From a checkpoint of a small mixture-of-experts model trained on Wikipedia: vocabulary 16251, a softmax router.
Below are experts of layer 4 (counted from 0) of a mixture-of-experts language model. Rows are named router (the router's row for the expert) and show model dimensions 384-447. Each number is 500 + 25 x the weight over its row's rms, rounded and kept within 0 to 999. Numbers have three digits each.
Before each expert's rows: a language model's description of what the expert responds to. This comes from a sample of Wikipedia text that the model never trained on.

# expert 35
It responds to: Prepositions and connecting words inside running text, such as for, at, on, over, in, between, plus syllables like -so- in Korean names.
router:479525487511478436512537526502531503491469476493496507492496535487488491478490477502465510487533479514514452493480479504548469496529480443522476489524480496531497479455494536469484488528454513

# expert 5
It responds to: Verbs and past participles after was/is/were or a subject, often followed by by or to, such as made, finished, played, built.
router:446476481492516508504505462467529494522429496515512477522476503486490488491487521494491497464525489502479497475487524489496518461505527468482485463504542508493500507491489506509468478500546473

# expert 0
It responds to: Mid-word pieces and accented letters in names and foreign words, such as Reykjav-í-k, Disc-og-s, M-oll-aoraz, plus words like following and final.
router:510500501491531550518486522517506526517519526533513486493510464485514496485507539570463457504473500443494501467484482553531510487459520527496531517505506471523477464495498483484472520474519500

# expert 32
It responds to: Stem pieces right after an initial consonant, such as m-idd-ay, sm-ugg-ling, M-aid-enhead, h-app-iness, b-atch, frequent in song titles and place names.
router:531478515527485527459529495463505508519498478448514471477498469444492496472456527547521539471469495513475492504486537486445526504473512514499483521478460508497527520502497492538511503436439507

# expert 46
It responds to: Middle syllable pieces after an initial letter in names and foreign words, such as im in Rimini, od, ul, red in accreditation.
router:495511491506475511514490539506472503494541530513518505523472533483486504500509520474524517502515532518496513528508500486456478530498498524517519484494519510498480512529532520522526486534477523

# expert 4
It responds to: Abstract or general nouns after the, a, his or their, usually followed by of or to, such as record, cost, role, service.
router:507534500505519515516513507498455503468496517532466527511491473501480468488453507502502479462467471516489480484487517488453504451479509473501485533513527516478475531458509533500434508460528499

# expert 51
It responds to: Single vowel pieces inside words such as aviator, persuaded, Actinopterygii, and clause-joining ', and', ', but', ';' in prose.
router:530484485454480508480537534528541496505507460525523505491481516489477504535494524461516440515528531507518505484539448474515501531495487529508489503465483520481520537476554488513466473521520527

# expert 29
It responds to: Lone capital letters inside codes, chemical strings, names and catalogue entries, plus paragraph breaks after tables, e.g. C-130H, McParland.
router:498489479530512478475503461494435478537517457482523498499508451505517501509518530462497511513501497525524514482516488469515527520526506536463474453455497464489529474545523525559490488539498516

# expert 8
It responds to: Number pieces inside years and dates, like 1'952', 2'021', "On 18 September"; also "cl" in proclamation/o'clock and census "Hispanic".
router:505533496468486485511528517472457489468542480474485539503504495496494499515467515507502543508473492480521541499503481478530509473534459522543484472529530539502488532490549499503515542542523500

# expert 24
It responds to: Vowel-heavy syllables inside foreign names and titles, especially Spanish, Portuguese or Japanese: M-om-ento, Ri-om, Orgulh-osa, Asa-k-ura, del, La.
router:501474452483479488493513553525490523512532511472478534501488452529462485455505476511511491530503490495510502512517488493502471505519523497482501490488462502488509516525509454510524536492498473

# expert 25
It responds to: Middle pieces of proper names and place names, like el in Commelinids or Skelton, sburg, ville, plus whole cities such as London, Philadelphia.
router:511523490476527448510482509503533522456457487511445495472486533504550472485476518503533477509514525497493526487497555494475511477497474514481502495482495543488495499528515479487479483454503500

# expert 26
It responds to: Inner syllables of foreign or uncommon names and terms, such as Ag-ust-ín, Ts-ar-ism, Mir-z-alar, car-box-ylate; also names like Martin, Scott, Toronto.
router:475469468477484532480511522468488496473530481497522495543523534482487561496479487496538502520539489516502476462494510509508526489548499501472542472517507528514486521491465478473473534518474548

# expert 22
It responds to: Word-piece o and syllables like Car, Mar, St, Con inside proper names and foreign words, such as Haute-Savoie, Tooley, Carlo.
router:474532462537448538484455466528517504506479483502476524476482506512473496489479495503502483469509483474501498508489486465522522479511489484522501480447496512510535469528475544492525462483518500

# expert 54
It responds to: Word-initial stems and inner pieces of verbs and nouns: d-ign-ity, as-ph-alt, indic-ating, said, wrote, plan, built.
router:463496514526497525535516502515465509490490511517494510477488530520499489489497536498517472505518458527491521527510546545507525500536488478484475500482546513454482540465450492496481532530532530

# expert 2
It responds to: Head nouns after "the" or "of the" naming places, bodies or groups, such as County, town, University, League, family; also "le" in Isle.
router:475459515463494499531491478505503491476520479482461489504477545473515471454485489492486498519450461472467506508548511457457482509505508542486497536504480511474502518521491516509479496467521500

# expert 10
It responds to: Single consonant letters or short pieces starting a word or name, often capitals like M, B, P, and mid-word r in contrary.
router:464496514466490456511512497477504522508480542511533467512529478512479481546491490466487510522453501548483516487466516462477499545447453487460513525446544504515516474475488499514490503476481509

# expert 33
It responds to: Endings of surnames and foreign names in tables and citations, such as -y in Yevgeny, -ta in Gupta, -ić, -ington, -ford.
router:524488487533508509501474517504505484524525520490512515526510525480493494481532481521495494449471525526525474492512453499566485474475475522486549514519512505490478505485459466514522498522505451

# expert 58
It responds to: The words as, and, but, and comma conjunctions linking clauses or roles, like released as single, as well as.
router:522458492485495535540476499507532489495479478459480477494478529502517497495506475486529474537557514539517495505487476475521471523503550482522451465499482483480529476510488506491465466501474493

# expert 62
It responds to: Word pieces right after prefixes, like "e" in re-election and Micro-electronic, or inf-, dem-, cont- starts, plus "and" and commas.
router:433498468517493465491471524487527489482541470506505522496501500498451510544479505461503495491549506438523524482492487477523469520500476502540486524477473512449488511510484520518504510510495483

# expert 17
It responds to: Final word pieces closing plurals and names, especially -ia, -ens, -ers, -ins, -us, common in species lists, e.g. settlers, windows.
router:501548475519479465494500507463541469484528520529459453500507541523529514493493461502518516464497466498502516511476521506491522531495491485533540466527498474501509489486500497495531517491491506

# expert 34
It responds to: Line breaks ending rows of tables and dash lists, especially after closing pipes or parentheses, before the next row or item.
router:519478471521513522523510490510525492533482493487459487484470452496526499521529515487471463495496519479519524507524509468505505507495519471514513513532499484460529496429472511533490483488528525

# expert 12
It responds to: Function words before a noun phrase in running prose: possessive 's, his, their, of the, in the, with a, to the.
router:512495540469494450461516503479508517457494456507480455504528545452527552529533507534525483505515515493485472492514478510489435522500494491513521501486498502429508458511533506484469489494505440

# expert 61
It responds to: Forms of be and have, such as was, is, were, had, being, following subjects or which, in narrative and description.
router:461455508506498530445449500514526496468460458499500477509499492523514496511481470465508462474483509500498515520488474529498432515472503471514497488500522513511546471517487526509490496500512463

# expert 38
It responds to: Two-digit pieces in geographic coordinates and statistics, "land" in area figures and landfall, and occupation nouns like musician, researcher, settlers.
router:531555529510510504501505508509434489490471521519468499465469486495512486502497489518506552496470519462480457536488504524540495498477451484465552535484508501474541510483492444487525529541529482

# expert 23
It responds to: Subject pronouns and relative words opening a clause before a verb, such as He, she, it, which, who, that.
router:471474520491519488491521459475473518525536542489521511538523522471526494491502501480502523463465520503487462499527509462506533464489467526507504495519523481512492511494537539524490510448502497

# expert 9
It responds to: Word-initial lowercase or capital letters like n, N, par, and infobox field labels such as Coordinates:, Phylum: Ch, Screenplay.
router:507506506475503475496503508507512528491468552496481509528527504473454524500490465472517488507479496491479491475487549520536482524516506480468539536473517481493490504536513468502477490487501500

# expert 39
It responds to: Inner word pieces like t, em, ill, ich, itt in German or foreign names and rare words, e.g. Fixtures, Turtles, Idemili.
router:460528474506523537498491486495552514516515508477506504504486489538493490517513505461472517508445463480487531542468464486487502483482526512491517503512461515450512439486487502559482516499463496

# expert 3
It responds to: Short vowel-consonant pieces inside words, often after a capital-letter start in foreign names, e.g. unp-re-cedented, D-ub-ai, F-ron-tenacs.
router:467489456486491447508494510512492502521483496460515467500496503539521508517533463507474466489557507518522515494518488474483503471464477513501486510511467547500490537484534482512496504523498508

# expert 11
It responds to: Pieces of all-caps abbreviations and country codes, mostly in sports squad tables and results, such as SEN, USA, NASCAR, AFL.
router:519485478482530473517504468459471491514554466516511519459481487499448525479501493539478515504488534513523514520481543482532525503508496518451469492552556529490509462542483490496520519514505517

# expert 16
It responds to: Sentence-opening adverbs and transitions like However, Also, In, After, plus which and who clauses; also the arl piece in Charlie.
router:488498587497546516473437461472513511463484468490494504492499525530492462485465497548498511464478479531502478503488526510523449486480504473492480512456546505515469504501531506519475511485561477

# expert 57
It responds to: Capital letters starting names, often in table cells after a pipe, e.g. | Sampdoria, | Cork, Sanders; also the word per.
router:493476494467485482483514511542465513548476497463562486504475507502515467508478516481474461509530462479496500492485515514500525506488490500460518469432504481509489480516482502518502466502475540

# expert 60
It responds to: First digit of years and numbers, mostly 1 or 2 starting 1999, 1970, 2008, plus table numbers and track numbers.
router:540516532503507462505522521546473482514517513490459530491512475471539517512538459500493532520493501429471477498497506534521508511492542508534504465480550490524494488539460517494540463476527493

# expert 44
It responds to: Pieces of Slavic, Hungarian, Spanish and Dutch names with diacritics or endings, such as Václ-av, Č-aj-etina, Bergantiñ-os, Van, de.
router:487473504482533540519474541498522517533460485518486480515478503522491487509466468518492524456475497531485515480532513462515487459490497459484468513498518476487476515465533516453478523528481537

# expert 63
It responds to: Spaced separators such as pipes, commas, semicolons, dashes and parentheses in tables and lists, usually right before numbers or dates.
router:541471482489538518521496520525499484508513489512453492507535491451469521512522527499451465556466489507478467548513535531510483495477492478499505509531526484529528515518511525476512495516492515

# expert 6
It responds to: Word pieces containing w or en inside names and technical terms, such as Ca-en-ogastropoda, B-ow-ling, capital W, plus surname fragments like McK.
router:501437547549490516521535480495510480525520550492505512495565494472485516479470495479492515481489475491527503502468495463516530502476492509483464505495469465529449484519443481494509519486466458

# expert 48
It responds to: Full stops closing sentences, paragraph breaks, == heading markers, and decimal points in coordinates or percentages like 100.00.
router:523485507479433547509509469487494500532515483522493534514494495509514505493520478449523474532481537497512527494526472475499499496483496503540456506488515488512493517520500527506504463530504522

# expert 14
It responds to: Short inner word pieces such as ud, ut, ot, th (Garuda, Rudbar, Studios), plus sentence-start pronouns It, She, They and the song word Me.
router:495491456485478515519474486542519468492506523509510447481545477448497472522516502482469479487516453514483488480534481494496478533528505508499495525486462524524508517461492484527490504455485475

# expert 53
It responds to: Digit pieces of numbers, mostly the last three digits of years after 2 or 1, such as 2013, 2019, 1896.
router:500526560472526503502535486532462461477501495478448482509471512536532508496512514515500542508500509500480496498511493508528496483485516500509478484532501552519483505525499523450522492471516518

# expert 36
It responds to: Sentence-initial The, ", the" and mid-sentence the or not; also the piece ah in names like Idaho, Sahara, Yamaha.
router:505523499528465511465501516483503520499507515488535490503514524533523482473520534514527476513547512506502487485518492486563480505515498503523519503452511484481494517557561522532455483475527456

# expert 15
It responds to: Function words to, of, and, for, with, from, in, e.g. likely to forage, located in, recruited from; also Pr-ed-ecessor infobox fields.
router:512501513545469481484455519507519522528497513483466469506490522512487519502499498484480479510507530493489471462492461495481509531486481476507491494454497470523498482508519521533473481495501535

# expert 21
It responds to: Nouns and name endings for people or groups, such as John, player, brother, President, club, capitalists, plus Record fields in sports infoboxes.
router:507548521533477507488515467517511481446480513482473549500519508508443480498514498519506475480477480520485484542489526533471501499511495507465491488549511518509515501495490484462486524526512497

# expert 55
It responds to: Sentence-initial words like In, As, This, the com in web addresses, and odd mid-word fragments such as up, y, hy.
router:524460494504537488519456491460527516512548506492527496469475527539519513477520495468517516518581504521512525521502461495531498472482462547508497484492485423510507503514504502467447487533476557

# expert 19
It responds to: Verb or noun stems awaiting endings like -ed or -ing, after was or and, such as form, host, question, present, found.
router:517485522521475495467481484526465476502443509506512476491477522521534452476513505516499470503481520497491535502467525458457489492487540479512501532478508536527521536479509518502500516446462494

# expert 31
It responds to: Closing syllables of foreign and English names, such as ik, if, ham, ford, wood, ley, as in Haifa, Seikadō, Mohammedawi.
router:528536489494488469500533464488538441511498511516527530520514481462471489455470509507495498489477499518488489502484528465460456506454477542481491504538517520504486545509430481519485493521537482

# expert 20
It responds to: Round numbers (100, 500, 000), ordinals (second, third, 20th) and adjectives like new, local, former, American; also "yl" in Skylar, stylised.
router:465545466467505481460478521503450467466505546529499478487518482503495481502516497547474539513497522444500466494470485525516551497521502513568533551504534503512493498514499492488513498486536477

# expert 28
It responds to: Closing pieces of words after an initial letter, like ire in Fire, ope, ú in República, and nouns like good, Song, School.
router:499477472527546506533525507488506535463501498480468551515456470520458516493494512460522528509492517441494491483478473511491481470543492485485494512501518515555449457501530509507508496452520538

# expert 56
It responds to: Compass words after motion verbs (turns north, extends south), object pronouns him, them, it, and nouns like home, side, library.
router:539509510503519535507514503491535459466522513494438539519516479445477515509488492503511541466503478487480455520506481513461501529530481509506512499523508523473503486456449528491444528507522472

# expert 13
It responds to: Initials and abbreviations like U. in U.S., J., R., plus national or gendered modifiers like American, National, Men's, Women's in titles.
router:549549496488459499444478516497507512457532477461522505465474520513501507532514460555506528480512514463515464496520470487446519488496550528550493508491529482460511471523538480495509507526538469

# expert 40
It responds to: Verbs, verb endings and the prepositions after them, like with, by, after, to, had, helped, giving, solve.
router:496515541525489506507540490476495454498506489481546508506445506501537510510483530525553464495478469496502479484525501497471439537482553495505478464517471517525507506512500509460471502469487499

# expert 45
It responds to: Quotation marks and closing parentheses, plus title-final institutional nouns like League, University, Association, Committee, Conference, and suffixes -ation, -ics.
router:459523479519503529516556507486485503479508516515441538509505505515484478484468521527502485512464502543505440464520554462511496477543525510509468509493498516468495535493491509463436505507510524

# expert 43
It responds to: Word-initial letters, especially S, s, P, V, H, Gl, starting names and words after newlines or of, de, often in taxonomy lists.
router:497427504459502479499461548465528552533473512523525475522507457512527481507501540503485487484469538541463499497494508534517538510503490529462532474488500460469503519465455557511484505534521510

# expert 18
It responds to: Word endings like -ent, -ce, -ime inside words (Rec-ent, Abs-ent-ees), plus commas and connectives such as by, due to, after.
router:473473484520479506542507522526464483485462487485494475475486512510493486518503524477528509499517478466515518525517479517474477479510522469544477474494508473540474471518498466482511486462481491

# expert 49
It responds to: Nationality and region words like American, French, German, North, -ian endings, and countries or states after commas in biographies and locations.
router:518492509477484473488507504529492465485465478469541521463474516485479529531510508476535481506534505492535492472526471547502534510537517532513520531493491484505476498490516469473469478529513504